Weights of a small mixture-of-experts language model, trained from scratch on English Wikipedia: 20 layers, width 192.
Below are experts of layer 4 (counted from 0) of a mixture-of-experts language model. Rows are named router (the router's row for the expert) and show model dimensions 48-95. Each number is 128 + 32 x the weight over its row's rms, rounded and kept within 0 to 255. Numbers have three digits each.
After each expert's rows: "comes after" lists some tokens at least twice as common just before its tokens as in all text; "comes before" lists some tokens at least twice as common just after its tokens as in all text. This comes from a sample of Wikipedia text that the model never trained on. Tokens count by the router's weight.

# expert 78
router:164098137176158146129133111084181166177113087098118133138069125154139086116134108075116135092098133074175159112151175125154100146091114122174145
comes after: "0", " ", "3", "1", "4", "5"
comes before: " ", "\n", " —", " +", " −", " ."

# expert 97
router:105137141147134090088170167135127074117109150070141211079117163145130170156094150097086109166119117195151134198139100099174081136092122113082147
comes after: " |", "|", ":", " in", ";", ","
comes before: "1", "2", "0", "6", "3", "4"

# expert 95
router:111076072091133099155093112150079095100117093046156127152100172105187116159111141109209119187111112134042182091112150140171144058080130087156121
comes after: "6", "7", "0", "9", "8", "ber"
comes before: " |", ",", ".", ")", " by", "–"

# expert 30
router:179171085084095145173221110224126166124097102122165140123138131169136102107116155136150087150141125116132126143113089114118150135141128142163073
comes after: " ", "2", "–", "98", "1", "97"
comes before: " |", "–", ".", ")", ";", ","

# expert 108
router:093062120099190172126094128155096154086173100123080147128133092178135102079142133092107090065178131085159213090176102165201128121179109131132123
comes after: ",", " is", " with", " and", " of", "ing"
comes before: " the", " a", " be", " f", " p", "\n\n"

# expert 126
router:067113129086077087101206109089133146155124100094145134162117145090133149064139149073102128138129142144137137193126124170134059113171072101129119
comes after: " |", "|", ",", ";", "6", "3"
comes before: "1", "2", "0", "6", "3", "4"

# expert 75
router:126169121101154148177129140136202132123141148169171116180089095123147078119129102164110135101108129094149144105167164135115157165111163053090146
comes after: " w", " l", " the", " g", " p", " he"
comes before: "ed", "s", "ing", " of", " in", " to"

# expert 40
router:148095142122136128125074077183120161143139107128083154081156116168085111088162167129091169122136162086174115090104146122169107134148125155127132
comes after: " of", " in", ".", " to", " by", " at"
comes before: " ", " first", " B", " C", " S", " M"

# expert 106
router:169100093116118132147150132106140097152116156132197151177156149168123072141084150106151169147131111151180085141113082114091160134138148109109099
comes after: "2", "-", " ent", " act", "ordin", "|---|---"
comes before: ":", " by", "\n", " in", " of", "–"

# expert 69
router:117156102149150206083093076128133105158161136127110109159114165106109090157166074170157086162165170119139137104114132155142138173091164083102072
comes after: ".", "\n\n", "v", "l", "\n", " prov"
comes before: " the", " ", "ent", "ed", "t", " a"

# expert 58
router:122167176079171153137251159124157125196118107147178139072072166162159104122128128100167159121212058111125130158122052134103112184140148090075121
comes after: " the", "2", " n", " N", " a", "1"
comes before: " of", ",", ".", "s", " in", ")"

# expert 127
router:120142160080131098151155125141106094143114173119134109135151155122087110185139149070072133144095126141183054111105136163159135139146089145190079
comes after: "ed", "ated", "ing", "eded", " to", "ted"
comes before: " the", " a", " his", " an", ":", " its"

# expert 41
router:158174097098120097101078180093170101149104112137138181187120117141095096167149117122126088158085171165103144150179097133149136106144097110084087
comes after: "1", "2", " ", "in", " not", " ("
comes before: "8", "7", "6", "5", "4", "3"

# expert 96
router:146126129170147090065160091136121132086123122144158175105127111108105164129167143158132103095086098112055129094116137121158094132131181131138161
comes after: "en", "an", "it", "r", "in", "el"
comes before: "-", "|", ",", " (", "od", "ll"

# expert 45
router:126136097120135158119124112158048169138150083194099108169124107148117149123150187125164115139115131146177144081216168164174115115136120131140118
comes after: ",", ".", " and", " was", " that", " but"
comes before: " the", " was", " be", " he", " a", " is"

# expert 29
router:119131132111115119209144135172155182125145074094146115113095163150176132119119162173197107132145104100064117121101095109128150119125213141191136
comes after: "2", " ", "–", "1", "9", "8"
comes before: " |", ",", ".", ")", "–", ";"

# expert 118
router:114121165141129146073118151121146116179145117081124137173129148121163087139133108121101115093119169104142180156201074190155144142151153093139153
comes after: " |", "-", "|", " (", "1", ";"
comes before: "2", "1", "3", "4", "5", "0"

# expert 90
router:133132082116192158127106157183073156117164135153149101087143146102081081079080128170183126118113152122085143174052130129086114181093115115155139
comes after: ".", "\n\n", " =", " |", ")", ")."
comes before: "==", "===", "The", "=", "In", "A"

# expert 79
router:083124151147113135147163157108202104139120148099141159157162086079131118090178170144101105115173140107114114147153096080092190062116076105143127
comes after: " ", " (", "–", "/", "^{", "_{"
comes before: " |", "–", "98", "96", "97", "9"

# expert 77
router:126084164138137112176072118161123140097119120097158124088107119115169152102163174145168077124169101164067106152116076098106137079163176150178167
comes after: " ", ".", "96", "97", "98", "95"
comes before: " |", ")", ".", ",", "°", "–"

# expert 0
router:200096127151175115109146165117205157127111091083083104149115086118158127056137066108122093127151153119180161132094171129100109108136089115150162
comes after: "3", "4", "0", "5", "2", "6"
comes before: "0", " ", "6", "7", "5", "8"

# expert 24
router:173125132174131119119088072130154163115128115163111128188112138165150167126050122167106092104121098181160161093162158186131144084157120187164128
comes after: "0", ")", "%", "3", "4", "1"
comes before: " ", "\n", "\n\n", " —", " The", " +"

# expert 115
router:107181150132104175091163131116105108116169095147097143105204111050166101097073143079118090146154104103152173098143124080173132081108086162122166
comes after: " |", ";", "|", ",", "b", " b"
comes before: "1", "2", " |", "0", "6", "3"

# expert 74
router:142136115138143173173120089112145118164147101117061150105128113154141096079185071180155105122072147108079144122080129162131142150111087122165085
comes after: "z", "h", "ch", "i", "y", "v"
comes before: ",", " (", "\n", " and", "a", "i"

# expert 65
router:157085143151097112146091102095131112113194195143132097200147114162159128135140153163119112078112142170150153074154166130179118151158165123144128
comes after: " |", ")", " It", " it", " he", "a"
comes before: "-", "|", " a", "|---|---|---|---", " not", " also"

# expert 57
router:096104160137165137112109178132183091151102082163105120121202099101125163136124080141106135148143163124086160195125082110095166117113113089150169
comes after: " |", ".", ":", ").", " as", "|"
comes before: "The", "S", "B", "A", "M", "I"

# expert 81
router:045118115101137141136134130124130172145083134175080131194222140117089112195142117122093110121120132095072140076158178170168138154141170109113123
comes after: "\n", ")", "\"", "3", "4", "F"
comes before: " ", " \"", " M", " D", " S", " L"

# expert 52
router:081085160127096100080142079157069122127149114115137078115129114088157096105123164147109093152156105115128112123094166150178127160194207162163070
comes after: "\n", " Ch", " ch", " Cl", "el", " cl"
comes before: " ", "eng", "ion", " Total", " M", "ago"

# expert 43
router:138085118072129155098123140117125147123081148148136104128136103140085103110161133166089138156106142092105185066176178102078103063131043114073138
comes after: "\n", "\n\n", " Kingdom", "on", "3", " All"
comes before: " ", " •", " S", " D", " P", " F"

# expert 94
router:167044176106113144157132148195160138094137212103114147121130154106185088080140162077145101099146140149070079153102127074120145139106144152132141
comes after: " ", " (", "–", " se", " e", " differ"
comes before: " |", "–", ".", ",", "th", ";"

# expert 103
router:129164176177163144191157184204103188149092102063149090128142132134124168079143122159127151083181102080106117116133141133127176109099167138097110
comes after: "A", "T", "S", "N", "I", "C"
comes before: "A", " |", ")", "C", "R", "T"

# expert 76
router:133123136119123091087113165090175091110138147104118135123116149075081138168156138073099105119143157187105105167150086177087115092148058164077130
comes after: " ", "1", " (", "–", "|", "3"
comes before: "8", "9", "98", "96", "97", "7"

# expert 105
router:081151113153131156148138092218180123112136159135071098110089119149142116127156080150099139130169213126187130106152109148132100175140110123139141
comes after: "'", " of", " in", ".", " to", " and"
comes before: "s", " first", " f", " b", " s", " m"

# expert 66
router:086100093144105119115088080129116121117132178128138110166187116113121089168113137126101111179144130164134163061110093165107130117117151180149093
comes after: "\n\n", "ed", "s", " part", "ing", " Born"
comes before: " the", " ", " a", " his", " M", " B"